python train.py --activation="squared_relu" --norm_place="pre" --qk_norm=true --init_std_o=0.0421
Below are experts of layer 4 (counted from 0) of a mixture-of-experts language model. Rows are named router (the router's row for the expert), up (a neuron's input weights, with its number), down (a neuron's output weights, with its number) and show model dimensions 0-255. Each number is 128 + 24 x the weight over its row's rms, rounded and kept within 0 to 255. Numbers have three digits each.
After each expert's rows: "mostly gets" lists some tokens that are sent to it at least half of the time. This comes from a sample of Wikipedia text that the model never trained on.

# expert 28
router:149127138142162080161108105076109133122192103124116177127126133073082106149122143126127191128124125161085091128102148125145134092115119124086114117166112082151149119138082110151140129186103176160118122142116090121145109118111120161138138107105138165099149122146103114115125120080152144147125105167160152136147147110073152159116112112119111081163130104113142152156124125125124172114133099128088135146152147129096092148094108134152135127165127090129151148136139093133113138111142132154110117141138077140138135112130080127120070127117109138165122130140149156116178136166123151160127135072123108084140079146131122147125110105125130136109125140121118106172142156109156121175099166162132145148098137124151124092130154134119139120117115123084169135133125128118146115151121133
up0:098135145125125078138101141145115153092096121114119129162123130164131119100139150094114115149094129173097149112125151111121081170122163105076126126113168140112160091094143125110159156138104128091126128152147140142146092105164154112135124161120098127073093125122085128163111109130145127129100095152144096115150131119148138157158098123140101111147142074159136144105121094067127114140159118197158146140127130142116099112156106150126102111134118167121125119100146146135130124136106155109155091100128104114144132125165108098154115135135173097165118107113103121092107155155140131115152158095116117162124136096101171146160145107102079140130093111128149100124156115099156094139132122165130179103110149127157166175143149120150136112153110154091114152128130166187126122133111140
down0:120142108151117108134138118094132125084115111125164142116157127161071074147177112122095126073150111130113156143118136136116145106154127137081110190124169125115141134160190128102113125140109067092113118140137153151140165160135161112117152160143139122126130128113133114166155121132123128123113132141099103111136141145127121114096102129129128146125123106085181117151129124111159135092145138097131178139100122088109136128160128146125145090138125144125102085129140103160113094118094132087136098118103141160142083084135105149133093134117135101133155129159102124183148143119117092084133105094091131118069172147105140167102144105156145117097099142116081091147140119142158115077126136154153117139162150132127093145116094147111114136137133101163138103101106168152103141125103116
mostly gets: "|---|---|---|---|---|", "|---|---|---|---|---|---|", " disp", "sp", " ev", " ap"

# expert 36
router:093131167198161072180128126119135146120139109127097142124150116095085127138110097123137128113074094128083099156113148092144155140112141117118117126138127090164131109112131072164142131144126155128142109118118123112108146137094103147126132070087111149123130150069140097112161126099162152138173123136147141106124133158153109152094115077143102115140098111134175111143098137094098196123128085128112134162123163104137121155118164118124148088151114112142126152132140082146103156091119147142152117153148095144139146167095106083118101086094122136140120144148188137118136109152138142140146135113122138120118109107120099151131137165155118120150131101126114113120123154100122125182101156176119146113112143149122147137099132077120109107113115116143111130133187122159111136138135128
up0:109121120148182128144070120150163128105149156150156092109131136106117132179084160112113161149146107178157126172112095120149067165124097121090130102122116117105125117114109122134159115118146109124126125116127133130156146149115146101097129134120127104152087108090114153127107186115128086114116138149150131160150117115108109125161127062115154148155095065111112123146101154129172131140116075126090125093133129104135172114109108103113137130139157121139135133167133127132155130142176162146153130141140102142135141106090104113154131106146129138194139102099134143143114145152107142090173183083106123093156122096134095159118111145097130161119131162100140123155137158143090105129141133107156139173120117146106116089102119128132100115129148123119119167130075107135132124118107149
down0:119133165147130154088111128142124087124132121131105158097133161128109116134144128132107151171106114124129132129150087170112124119151132118126165121135117116145151095155157191153091103107144095146120163118138139115095124126073151116097159121125154141125161124100146120124142098115130113152129118107161144096168155127102146083127135170135100136155127150112117131162101143111107127082144151120125129121166137149126137114130129139071133103112123112166147125112111146204149116092135133141151105117141164147079129158183153155121134094118098108109150130125155105163170148084094123174090111084160089125136130153142122131127152116070122204136153111121118092156122138124112130106111134135096100107130114148115164141086130121094137170098105108149119101139114128191123114138163155
mostly gets: " pl", " Pl", " Sl", " Dr", " gl", " Str"

# expert 43
router:146109139111122122156152157124099138090153137136121114142149129116117172152125120127140150143121143135139097141129081097119159117118127181123121072146170099135169148145103101069081094113160122139139085137104095087135150117137118133089095096094140125139136115154132116099126073152125130144120107149123113184103114138144168136150093074119073105114119116161165128131122070145107173121109147167131099134101132137126115126131128159167076144145114128128116171167150136137157137126128146129122119127108118143106126154137092152158101157130119127164083114137126136177174111104153104162079145120119108135107117125100118144157140135168177130148079146133119096128130114126099117119087138136145141166143138146150138106162138130175146123094102111107137113185147126147098093122134154
up0:166171123128156117171110146105122163133098175110134155127149177122144109133102111155136163138134110157131177177140099103092134151135144101144152107110141140151142109147133134119067096157118123151137099138140143157159170161171164173162158122093139170117140097115132171138118129133122102192110122173127120115111117138122136103106151115161128112137118114144115093127077078132117123087178134145096127108121151126171140087139141152158103112126118110126159115151159112177152105115091122141118121105166139119118126127145133159142127141127068126149094113127136124148144168110130107141149129131178100148135132098092132115170143101123113151167147119151121114125161133143158140172136172173124133155129128134103110122122098102183115137133171104110103155137092122163103118130142115
down0:127121136123099125108140134103148140134093157104146083121095127143149127148067090102127180126116111067123113140136147133122104085110130147119147150144092120154132179145142125091110134121094111099125157126182081122118150120137147135114170173140137140120122112114123167103123137097108173114137140130130115129118096117119106119096161108076119086105117101084139083103131105155109118111122116117126147104118094119122114148128176121116128187126152136153069121125129158143116109094136178110099109116128127104147091133146124099091106210165144133124135122098093128127140094104178155145119135079139130149113115111101111133093117141111133115077158151111134121184127150127109115171144118151140159101111078120128121105167119153148107150140156145152101127111134128113124171127137108
mostly gets: "sey", "ić", "ović", "ía", " Jose", "sky"

# expert 12
router:133139177145133146144142107132121108149135152161112132130137136127110126150120102113146154141074103148073086132145123116123118161091163127092114128134147142162109104151117109098130094124169139128117098132120115085135122088161148173115097096088153150158128151082088113118153139126120137184137154164144196146143113148115155154087100123123123098115119122148116107142108093128094115152093096134122129157137119129127131134118146130117134137163140149149116124098141107132139101091143156109116085118160119118128150114135084096144109183090110174145153133163163143084142112149157149155105174138136127130094097126104136144130112110149158095083094143121120106142076123102158139136136130175157145102139145157139147103134184114118102109107092137121187095117121120125137120183118090
up0:109166163123158106117122120102172122145127167140110136140113144109105152152131123181124139129143130145112099139163121149123149147092097131125116109161112125116089077104112145081164124147151139123148102170134118118131120158125130105118145145092105150198119103116162099130170123044135123127113127112149136117091081164099137139103080156124081118138132156139148110148150105123135084166108148151099123123116132100124106167140145121111163128136133182119084130087119136172146101152111098158140120174117110126152071167135144134142181124133120136116117131124114113158088165093104116116104117103127142131102105157133103102130151120140145164154160114171121145132083156123105132100107173169132107096144106118104136166128143143103095114101121118137177137145131103111108126113129143
down0:131108115136153107160078156160135131133108103181172141120134135164155114139124137138068097098113125131134133130113070117147098104113137112129140100121162170139157115170143145174085130121130101153122154138147148119123136147148128139171117148126163136074095154119128108133135130164149143102126159101117113124157136141135115133122163107132137108097110103122156116126124134133092132108144104178118101137109120148116173165154118124098142143168136148125127099145188120119140052129144123107123123087155149115126110128140150137099111128129098080188101186161134107182138127165150119170118151117100140137155114101137153113121136116126138102138098139116102119115155129136139112143133094176140082143133104144131091145126157103175175085142118145147170162149109119160114096171142126
mostly gets: " –", " —", " −", "C", " ", "BC"

# expert 18
router:112121181115128090159117150118117148151156135113156128165150121134093146124113096140120183120139107130089102158106117115125144131117128160080142119140141086156131071172125096116140145175097124129133121106127131084136107175117141171094103096084137164167120130086102084116124069141112153145164147127171199096137139123117145159128085099117120139139100094143196117117124126139128118165094111165115134148167138123089110136155155119183145121140145125160156138141107101128143126104140116112149127106154121120118159108128149108079101152141128131136096136148158115154141121118120124135122151096146099113115097145097085147176134145168088107099127104138127119123138142082124147169095138149147132159127105154118124113116147132131103082122139099131139127136155082147134138135135154
up0:134123110135111104128132152151112096124132145144104131115131125140100120138095108128113152173105119128150077147129147118137126155131149141160112193100138110136132111110133111107104155097088061104151169123111125117137082084114102130125118185122122152085106111117146112074125141116105153179099117150125122148105084119146135152126132154130113135165128084121168115124123151143073115113128140080114099166141140146098171113127087139132121105116186157135173101108131139156124193147110124154135107098117151108097107106125099150115124113155138142189126118149151093120121105122118112110138144138126138101129131111143105133126139113076182125190130160136110122110119114122132160159082087185128132135145106150105145096175105093155124145097120147115137132122121122101107156169120137
down0:165152111129089140142090116134094147170109154119124117169114116159136114124105112094115113144130176105094099138136172154161116135086117143120117088143164145169143168128138112143135147068077113120135098120155103173109157130131117131100147096142116115138134086145102120088126169122162137131121110144125140149109117134114161135096124113127174188085145119148094174104180117155103148140100146141099157147151160158163127159144111101152148137097128136141120100134086131119165109098109169132114140107153068123118143151115135109102157139146118104109152117086131141161191124078121147123120179157140106117098130135095117122131077147110097152071130143127122111127132119140145117115070130113136104137134113089127120163109154112142111123130141122119130130123128165168153111126147137
mostly gets: " 0", " 7", " 5", " 9", " 3", " 4"

# expert 59
router:151097117118133138175120137104099154103140107149095179125131142123120163128133081108175155144117134150138109152107115108139130152103151153074152114145117138123129088126123114085141100135162136122117094127094097085139169101125140151143119116112150138180114139118083123151128125134135143133155127158130173150110117143109155166120128119115089114116119091127157071155122079110111131104177151159112137192173137110109088151119138112112108086128135161124122177123149113144110113129156142114180078137156143165115180094100100095150089126138102168160096131130163114135141095124131170186137144164151112101139111141120124093117099146163112103123103145112129092139129128113155134126138150175118112121148161155132155115174148125089109109113108135136152128136127100152121098144131121
up0:081147109104131136134125147147149128153116159085047141117123145155114114183170120158119122122137165165160119132107116124135127099135129160150150102140128142111147172113166133160182159137135132131125112133133118126107200141120125157109112102156150094121093077186137115104086123137112141136113170100120130110148147137094115113141141147150134079143135121158105152092154175129146115129080122136151088136143125098156118115096155141130173173122135096120152164114128131139100103166120175131103115153122088146142144120165142108133120138126124150082120159087156146133140093139138115095125179101103131169142136108080107126106148117176160140127131128135139150125121132117134131123132171112160157144097135114142104140136151100092105164145135117154148169174138097162134127128118142
down0:138090110164123089156119135127128137124157093148134171124101114088142129134155121142114158119125121141133118153177146137083143098125127123141148150129142087108106145130151128129121086152125130049101130122117098163167119084179144134151146154139143171105128130110095133135098138104122098152157101141076100127104139107143133129118142088129124171117099140109175109158119158138132122133144132153137150086127185177107166163153148108135128130158109168107122127168102147118121133125131096153122128103124164141090167134117131127086162117098149104164166075134110149130088154152123116123141122165165114143129144135112131134119111099115128083145101121139152118166154161157203137117150116130093127138150109141124101165126115127146123102145122142073120131103162181156089132154131136
mostly gets: "s,", "e,", "a,", ",", "er,", "es,"

# expert 30
router:141093159162109131159088143098113173127155104148115164120155145131128141125103101131151134143133144146118100151132161092120121133094115164136134142126147104142145113146105110097153133098138134129118083128099129114139145162076127160093132091079099163167112150129157099128114126144152150144164088123155162152142122126090133110124112106113095096093117136143142067137148140147123173111139137156116157157144073142126132131112210145180135160129132097155090151150125160133097133116138120119106117152150104128102120118113101144167099137140104114150096112163125155114134106106130134129131152138113139119083112156108105143152102111124115109095086135129133098146108139092124121151143155148128103116131095140149157099150185157118144073136112125150195169135116098116108073143135168
up0:145153141152154146138157157120168139109126125073141093128157128110107155143122114161130120131129109095160132116116125123126166110124094092142156194158118125115117121167098149121130147133102125112092163098118166136122131130171157130131120062159106147153111156103169111113137119122125119149165092162101150106165117131144162144142120176090137115111121145137129122153132108123125105126146109142126147098120127125116115158070127137155117151111102143189156145170129094122111134083109158120112085124111126168136119103110101063100160115140110113140097135152133155119154112106135099121095091150173108137111112163125128112135091144132111132096129126145181134093114089119138115127107182134112122150107102113078135131160119068110187137129158129100129128112073120123148112174145131
down0:054112154108148167110139151161125145153142159111091120147131118130127145087099132115181164141089127172105127123119125099141132116104123119122083153153094137162159144097059161152136116144125110122126096107124121118192103121107060136105100135143057147133120112100092161135136123129147148155141100119124136116148115110121091159155114174121106130133124136170137110084157161132113157122129129115111116118112128102138151167116092134132142169122095160150137138143110154150115163103148150124116127135176150117137130152118136164172132116113124145126126147089142114132110142143127102142132115108100107114121162131143111108111134120127095137184130118118115130151112123117146125093116169073142142159096154142125113106099144153111101099144162148159139076180129161178119086132106135
mostly gets: " is", " was", " has", " would", " had", " been"

# expert 49
router:143140156119123116131089131143108166113153141143127160178108141122118135124145113100146183150121135134088122123096121121140156190128129124105128107142143123163101149126108131105152148147114124140136109139112101099129147106110163148128101118110137115175121119095122128143125104159113166160176177112134210141117146107147170175089091085105151086125069124169158113125108096125126118134115113136106124140162126106091114150142140094174116121125141110169106145161173079110148121083146127102166113129165147119100115119112120130144112152148120140155124140119141134123139088132120164189145159100102122115092079097107155119135142125170132095119088110148141114131153112099105145160147137163174137107117154162123126111155147141114143098164131141114151128175114104137148132158144153
up0:157123126131144126133162145155110117155131093109145110099117105156104147132142151139156142114106094107128110159125141134143094170127099102080089118127129124107098114136079099132183160170143105099103091123079122103103114136173123148162123123120098136108143093106121116148150123101102146134154111103115130105166135085101097155136121134119139174117117110131153176140181133121139121118134152110142131123124094118131121098109062120165110142159083139153167162146113107153117144135162149135125080106155135133110143073138111101122138104129158152152127148151143108123101123118127121119132142161125150103159117122119190155150124124125112140139124112184136134128079142086089118114144116170122091113160144083126143097096121119125174143119088124117122145157116204175142164133134099
down0:132114108129136159117166146089158185115142148102122179142122108107166161172178150091129113098170143133142142142128103104133116124143164144110137122138146122161097125140151122121109127154112138110122153120135180132103156135126139134119085124107107099127141128112166155140115110187113117086144176125170122139111132126136153123123126132118092074139134103120095171083168124139141133126080113137145095140128135142095120144101157114156120126115129125114129174106143154057115119131134135136071135100157119119134138139143116118170065153130136143150107080167114103149142130186100125112165081119134162104105132162125092106114111143157103093108154153177158149119095107142147156151090115119153148152083155125127131100126117152114117110100126129115118182152119104157154120117127127
mostly gets: " 2005", " 2008", " 2014", " 2004", " 2007", " 2003"

# expert 77
router:101127143164154123162114150131135144150118155168166133139142131102108152125127102127126201124134099139112110153089127129114144171114137159080141136121135095145106125123141118127127099161140171116137122128121126104130125124146111134114110114095115147139130118116085078095116120124155166108180127142169134119098178133147144157077093090128120122108117088138173107166119114108127148135146101115126109143157132101125157154169175126121116100155117077176144139150116092164155128120143130111153116110151119116094144107112123128111103118117072174170112134182149137121153122126128145179117168093098119131123079122147122118139104149128147111118069124114100121111097158139146192133132156185126172138112146136115146095120146117110128086137115174120128112130093111119099081111153139
up0:122128141127102167115124129124121125112154160093140083097100159138109125153091107097142119138158137153144177153117122151122083132104165133175127162121153092125089125117115133133140109127106134151102101138112126129106136131143097142108132148110144130102093120097170132127125134143128091119150177142104089129088141155209141120138123131119145151129146161078156116131111103143162136114123160157122124100171162124141157110108111115115113115145112140121132110136117125157187118157138134181098114141190139156109132131112144090116177116087090155126108170088118127104123078096125154093171105122168105169095116108141114113152135102107163154129110186132148146150118101177109125096097139125134158155165080142139108117141127099131101104140122119089131148118145100152133136097102135
down0:142117116136153153142089079150137100129116168120149131141156114122117117095170064184134171101109126091122124135085129118127161152160113140144127119079102134161124129153138095105156132142147130144152127089095118114139165140108202098102119137166154175155162138136142153163113089138139136157147106136131129108126125091111114140145156119150132150108125178096125137123128149125112135116168113106118105138098103137106102103134177139156124169104135112153159180119150086155097121135137133090150153157137129104120104147155133114122077144159158146135157095125130117149130141159107104112116145125084166100152105166135158134123125130147159139120143092093131147102121133110132139098158076136157166142099174105120141120117146141150135139117139113150146110081110185110093128136166116
mostly gets: " T", " C", " D", " W", " L", " J"

# expert 31
router:127115158142167146139134119139121134136149121155128126107105143100129129151122113133151137132137112117112102155113112151147154158126154147090135127130129136178086080124086108097118094096121114146149086140130101140157156131108109116111076119125120148146140118098110094111156142096123168139125161161140186152111135135142137149108108141119098098105117103169172107177097102140139144134138153126127151133175070146147122139163168142127113168141114118121112174148144139119147142119138144118136116129165109126135148138138050112128116146116096151132112150125144135100098097112179140170119173112106103144104067122138109140125136143157143100098060165147110103148086132111080140131141148158120125106125158183140116112126144120114080080150135143140149081143122091141162098119175154
up0:164158156152084145127100125123141128164110147138150121105107118155151137142188124156145151186101140146074100111123145181121131107162174141118103154129159126131093107086115158148096085161147141100128135136106139143091114135131094134104104156132141144156123141085137127108124096107118169108111149080090138136148111088140149166134141113122132084133123149118103100150165091151110136110131101145134091158132079106126137088211148135143133138145110130117147106160090160148150130086133127126143134137151086164116133131164122164133106083130143096128169151105140166130147133125133135114117128105134142167146160167113141143099121111183126142101114149162091148102134147150105166093137166142101130138122114101145137151143075109155131168139113110098142122125116123119110112124119138
down0:126159097136116111118135133134122159117164110143139139113142171127179144091155113146142095098180163096116152133075141133137099140151104142111104161123128123127133130168135086115167129082104162185147103139119174107127131116120101158126107145154187125126130111105140133079152164152097129131154143144137078135111132147123123104089131127093124121131175089121122138129097143118156110137126135084107096120114097131119146171065110122175099144173130132127121133123150120127084113114123105098141155094111132111119123188132127107118114118121111124132155124151118111074070144093105136161136160149094123106114110104122123089123117144127175157109127150127133116067101128121153133127140127149159107135132135093120098063170170117127107087136116118128143119106105157150140119160152109
mostly gets: " US", " USA", " MF", " DF", "==S", "CA"

# expert 23
router:087086138133159117144133135144132130114164108117117140142120142108149117128117101111131146145118116135114106123089133102117127182066102132144120112143131101150127116130076086113117095142146153099147085130099128093146130127144121159152107151107120091155141128113107111151091137147138171140168151147185138146128147123124110170118136133138089095103123097156134127123111112099145170066110107117107151133148101081110099157095192102145100171113141131139125143170123102160127134111137140129146079130128125131126147107105080155167108113106097175177105125204118127155109107124110149146125156123081132112103107157098115138121132164131157077129070150127108118136100156098139124150133141149153157151149153144121134103139119146136095099140138113130162182137116093152148110102130129
up0:114144192169112142081145122110087131128125104062097132118124128155100120134116117158094123127113148157132110149142092133056155101159075114144148147136127121148123138105061104140137163135114092138125113115131129129120178134135153171106146099109143144101085149149117110107113128134150121135132117122159097138145119108188124116073120171162105106110117127175155094136169128117123119118147102151103167106085128142120140138189116124120145160135096147108161144124112122108116134118087133199098125083139097137113124123056141161115136092120138159169155136138152107153104130108135122110135103145101162146120141112118080153154153126130156129105098110129121131178114098124113107163132108115131116162126124135141110149120136127099114119129134129130110154140157093131097123107113095
down0:080129145162160130101139098166138120145105161095175085138134133144106129114116147098110119146134154132145146116138127112133068127135158164107116140116126149085115124085194111143131136128108080136157115174154128160160113134141139116110141188107127101089163128092118109132089165180135136109115107142113126145134161150119143124139112087133162153119130118087168130125081154133114153153094140137180158147115137160109096146119125152119072096114127114129069125128166148118126111142129091143118180139149096125146124111143116135134134138152148090133133132142148125104154109180148120120109166099152138146089085130164171129091145092145113118150131128174123100106105147126130130092138156156154156162135128113117151136107099114133150121111140113162120084145101165142113138166105105
mostly gets: " first", " First", " Second", " second", " final", "===S"

# expert 27
router:145124123124149107120113192132141127100151104165105128085136135108107181118147104127142150124128089147141121115127103115095137122103088187088168124109163116116177089169132113064147089127133149134112107139087079065124177141110100140117125120130148115142127114110106125084098118143155130144120146113169133187124113136133157142160071087115101118087140091127148099162151132133107135097107133134152132130159084153112119116110129153148122143138136138127137126145115075111122167118138125149127104146134105122068127148114106129154105144140110157140120127116160126142148137114138165143082173120151115161100112125134089134162114155183157109106109140123097140145107141116107142143083132129142135159151154142122131088133129173140147127085153132133133127145119099126098081141102164
up0:096162174109109102130106161134151157120152140104120114152173121077144134108119092135175104117132103134094082120125145137114104119131136128144188121125139111108103133144157100096072090188093105083124122162159170103150146141127116162156152185146123148152121091101104124105119118111126118134109125117120121139096078140154080161134063143143121127130139143120123141157153116092115104123097115144114083128124111099106128114164144108120131094140107090114124144135129086130082137130119108131128135157095147154105166112182161137128103108141103120130167104116119094093111137099157117107140116138157128141120104140134163158165103086136142105118146162136105174142138127091142109138105118140103099159125101126081126098137138137136137108149177171134094115153125106102119132101095115
down0:153099101133092128126155172126129172097098190162114152078120120164078119127078144106103107109160124148133170137156118081165121153103118140131139137130154131126114142141107127134136132145089124109169136112161109134133115094105099125117158126136121107096149123167165173150113140074111109171114114118161153102092150163088095102137102104148144125140132116141128135110124078097137131158119148140169112100109099118160167131142092119110099154145097157116112106127120131135157060096135102142117092106069151168139066117098154141131112121128128150149081144146154133123146136113141146115135119131118130114094102087151120106123138142113150099091110146153140091150131120107175123096101110126167129130173101161114154107109107128102127157114116118107140125163145141127124123125113160
mostly gets: "berg", "ella", "ardo", "ila", "ela", "ad"

# expert 15
router:112165126127154070133121120135134153144155114122151121159153131146124124127134093161142146154111122135121090165092109080157116137071134141122103111131159090164144090160112103100115114121146116118104126146121130092100140126104126161106069119099119095155117129124095083151137094126143135113153116152147173137149160124174103144088114116130097126093110119128145070132150112114151170144155105110130125163128074142074138139128138136148143131145132125153153146113135136124147127094181128122120119121133136133100140126126102104153127092106094098151125131147137183168142097129148168130101136129112136128117080134139075118163139110136118073103086141113084116120104168106126149140074151136149162150109127132079111139160134158128093092123128131139181190111138084134130118140124142
up0:152114134146176150139142110105104132144099126135168131090141083166150152109099117139127133120143147154061148161170134122114168100065121129146130095123178115109115132107141152154117101144120159104141161143136091096145096152108090156143149126156121133133068130104127130124117151134155151167122143117148101119153120138110115121152156088132123102118083140132126099125150115101117165123093128102122090070132123147103079160132150153124098130154085152106102146095140116101133073113126103165134137178095117118147119136106167169137170117153130116114099132096139102154168094115173141149132092162153134119122121107131143151089098117100170136131088127111151134159127115153165130156134106157146095112147151152124112166139132135156125138143079113111102119107124104104162116115149124
down0:146120160127096116079164150130162094130145152084140162127157127079123126125151116162106093112086083159144132141126132104106086113136112131146093129137100072142171163147098121141119152108160125140119118137115120139133160137122128092074106112124135137107121131149136106124128106103090113108171116120126107125121158129128119114126150144114092156140114160148145094115137110088097127131164136156117131171124094111157165121125108125154106066127127119137144113126132153132091140126095149111131167107135133119058119092106079135095129125112099159160145118150151115124118112164104121150161125071110111161132145166164122116105135129133093132153136086153155125082188134085176124122129139108087121101130130126117086155115141156101127186155177115080117112097123120126121144106119137
mostly gets: " all", " a", " three", " most", " two", " one"

# expert 26
router:140135160157157112136076114124119152118135112139140173163139154106129140162125102111113170132134113132119106163067119091121150160136125103085145105164129117159148143157117131114126123178123142126131091126131119113114118128109143122143128105106110161117123106173116126068146104149166168124158144139159148111104134149122155201066078113155137124101105098130166103140132116121169146136157092103143097140169103116132127151143147107099098128137135102167095149167145100123147127108165138132117119120133129114127128114120123114084126137121082144161085130160130167120125122159131153129121149115131081116134118160124130149153082148124147114131087139103072093158116134086106159151125156199175116095129153149100144096115126140117133080152089145124138154153098119135132129103129130
up0:175138138112107155085102187088142100147096119121173164142140139131117141109147126134110151133154169090131106090124087142099159141151108141113158146204159115159129103113110101119164127133130145097138121155092155111111129132131157170146153118127145139156066125111147127155141129146144142107106145119107061072144116116114101153108105141126090107116149109150105105144138120121133081129139158139150111120163160122120135125140115123129171114070127138129122151171145076141064128116132132133141111132131104124134166132145116155108134116141146115117101087146123173124142107115135116113122178197085109127122127096159184122148133172141122142128166125090123146109154102134139095126087114133140136141127159122130126150103158141110149127121139095112089097100116099141120113138113167
down0:112093135118097143145149067098118106132138096130116151089139152107072109138082137088147118156143124143162131126151183145115165152073107101088151104117146164095145122114132103145181134119124144105139129101140134135145077126154143117083110108115098143151140092099076124138130083104157121146082173126127151182138099113101093145117119141137130123114120127157124123114137107097117137155131148126071191116131138127137131114171184152142173162118152102115113090090111149090161146133133134099113105122127135129094118090130133120132094162133117131163157123117160151118118155173133133116159142144165140163091171131125124157129143125133119119147107114164098110159132172143147158108103144137169123157127109134143116134108124158152143132113135083137130141118141140176148136133146106
mostly gets: " M", " P", " K", " V", " p", " J"

# expert 78
router:120143147114159113156120119140129155135125143130148135124151144126116152175136101132144135163080144163097126163090099114117115173088156126123116088169139087162132136171094100132159112150161106125098108117093129115095137128131128147118116123101106116129138123157103085127097098139132159131143137149146155130100116114180136148074106138107116082110102121123144087121153117128155144154134112131113134156126092137097115158138125110122104140189096097147119180121103093126152133087147143108097149109171108172099118139116126123155106103120074106151110135161109161153125082111126141105107127113088147133128073136148114142186115120121111083110136117122109127144128128112143172151110163171123204142145154140080120082154137161164111132121121139166158152113137112131127122146133163
up0:126149119112153067128145106128115096091115129092104118139152144122107131151075142108119114104117103138128168111110164148121172133147109126107100113137147166120134107082110123144117132083105126135091068119114159119079116122100149149140136128088124149109174158172091130133124168130136097119161166149115150121120118102180104138132144134128117145195110140089114123140169117116129137149136142177128129136143149084116092161104116114152106163118129129149127148143097111123144107182142153090106109089086139132100148134126119146153124130122172119163100133103132136139192147105108155155089089127163135106082146098127171137144111140160110122112132141138129099127117113119140162129113163155137113135104129125045117087129166139147127115126136147131142185129137112123115129107127174
down0:133128097144092124113140147136188153128171104150168161129148129124138143125198129145097142157152154122099101166145166097124103110123176141090165105119131091134125109152150176130105143166113114183130187130159145132141114115149100115166158113167155139146117119104141093112129138148097161159132154157094150138138081127109122105122133128132105096098123145133153120100100136150130131100126132097107093133118076165108142110126131135124144137125114160121149132140118168147150142102104157154151164163107094153161168108121139108105160147146153132082173124142143103154115133110149075132103152149095111152140084145153099126106135118117124163169153102146138141159135133151103098096104121112151133095157140133157101153093143132138109095147126144150113152109109100125098084132165106
mostly gets: " a", " an", " m", " s", " $", " any"

# expert 21
router:160078166135113104138118152122120155133117150118085152121187148103128184121100118121125121123103115154086131150105145076102129150108125115111151121139120146166161125150119085108133135172142171109098130104085100061170120102143101141127111106101116151151159094128119103140159138142172147143126148115160150128063137133083150160093098119153089123120138109125122097155120095118119158133115115153153149140153132118137104127134159147149148108131118097123128154175122092126127116106144143123147111114122128122127115118126116119143103178136090127148141118124122129098119109113141126149144135128172133123108101149143113161173104142143189080086105132121099105172123118117133154178119182171143175095104145138162132143101184106126152103136119142145152162155118128113143132109159161
up0:164144152112137129155105144126113167086080129116130105119093118107141147142114125149151133099118173176133134125080122044125111129123149162146173134133120101123114111145152089149136128131140159148114095104093104124069121089105134092108099125151141082106130120093110143174139086140091112107104150122137128105146112136179133176142147149117146157086092140132117106159114085171166094135131135108162169128125128122109140133158149113149120154158096159108133134136102129151090160153116194096126153168106136134088119110095144139094107102146110108134170115106126140132165094082114132135143157131103130105113164128099158112121137151132132128117120149130140154137181140131172134106116120105117180154150159123139132119136118162123112178133126151153114129135100130125119135142142093
down0:160098123105177103099104160167115135120137139120119105095125123133143123117155145130129170184113126153144111101092125150106127135144127125118085169112117107115162143137114146114142124131074111125125080083132177143116114134155154116142085118121145180087124173140155141119120155144166132128164101086122117122119119140137156129143141098143131130148137183122120134155119163163112174186117156127155141071092153150134121106131115115089120114123117118167126089132133183124151104152120118127134176089093105100130118104101153116105171155120128120150130140161135102112157135147149139099134162149170079094109104158124088124098138094154125159136120141137125117119165100173172146130120106100160124149102165121155146124138111059112106137094107129132130114140151133088113114114147133
mostly gets: " not", " would", "i", " can", " may", " named"

# expert 63
router:095136132182119121155104143082080100123167122143108108101148135105115124127134155123122133131142109071085099157087143092164127149107143121097126092133176120156154110156124119104141101131135135154129119119134131136133146091161134128091112083110107142167149128117057092151139108140130141117164131147153160122121144148128114155137120123135098118115087098140117086143147125091132131106118135105181118174121115120130099138120146158130144118138110138152104187135135098183154151102162158108132124145122142083113168115137125121120126110132116119138134147124159155166120130134164175135118161103121160108123092131120104155180098140137171130085084176137098089168093128108119154175159148135127159146097151115079144149165116106092111151131136139141159142131114112128153088151138124
up0:123107130160153120140143109139110139092112135111159162135151147123126156134108139123107123169167134161110142154114145112137145135111129162135123145095120147110122125130174112123115110126129120110116149139116139078130091143129111172151147118127155116124104130130142124162100135122118149112098138124104107118126117158129121139112139124150118116165149143139114116120190134108140123112124139163074122117145121124113075069142133080134089135096119130090148079123127113121192113123121106148102144126102158079199151148099132138146113169135121091098099173098124140127130084118124184113104090138101159129117109103090122160088116151139140137136130210113119155119107148135137129108164121134118081117099155176105114166137097119144148160179120143075092124095158070100137132140090138
down0:132107151098114158133160163151152126132091140117149150136094092118136102185114122110128102146081138120140119132151106139105114157131107153175145117121110096105130129131109118112171121129126104118116153155148101120138132135104147125116115122143134114091123169137143137112152148138106106113136102148161130113124124106171116161127118089121148103171073144099128064114113138126122104151147128127100140102156086162161177121144141113146108105092119115143118088162156158181091117081132089133163089082163129126122076128185109156149170172139132153091158102142122120111125104119123135119135155096074077108090177142119124132139108092114138129125147103117158103117169097112122127113149166150121127130169103130114145138117158103133129147128130108111099118137112137059160116096103136
mostly gets: "″N", " among", "ig", " Of", " for", " between"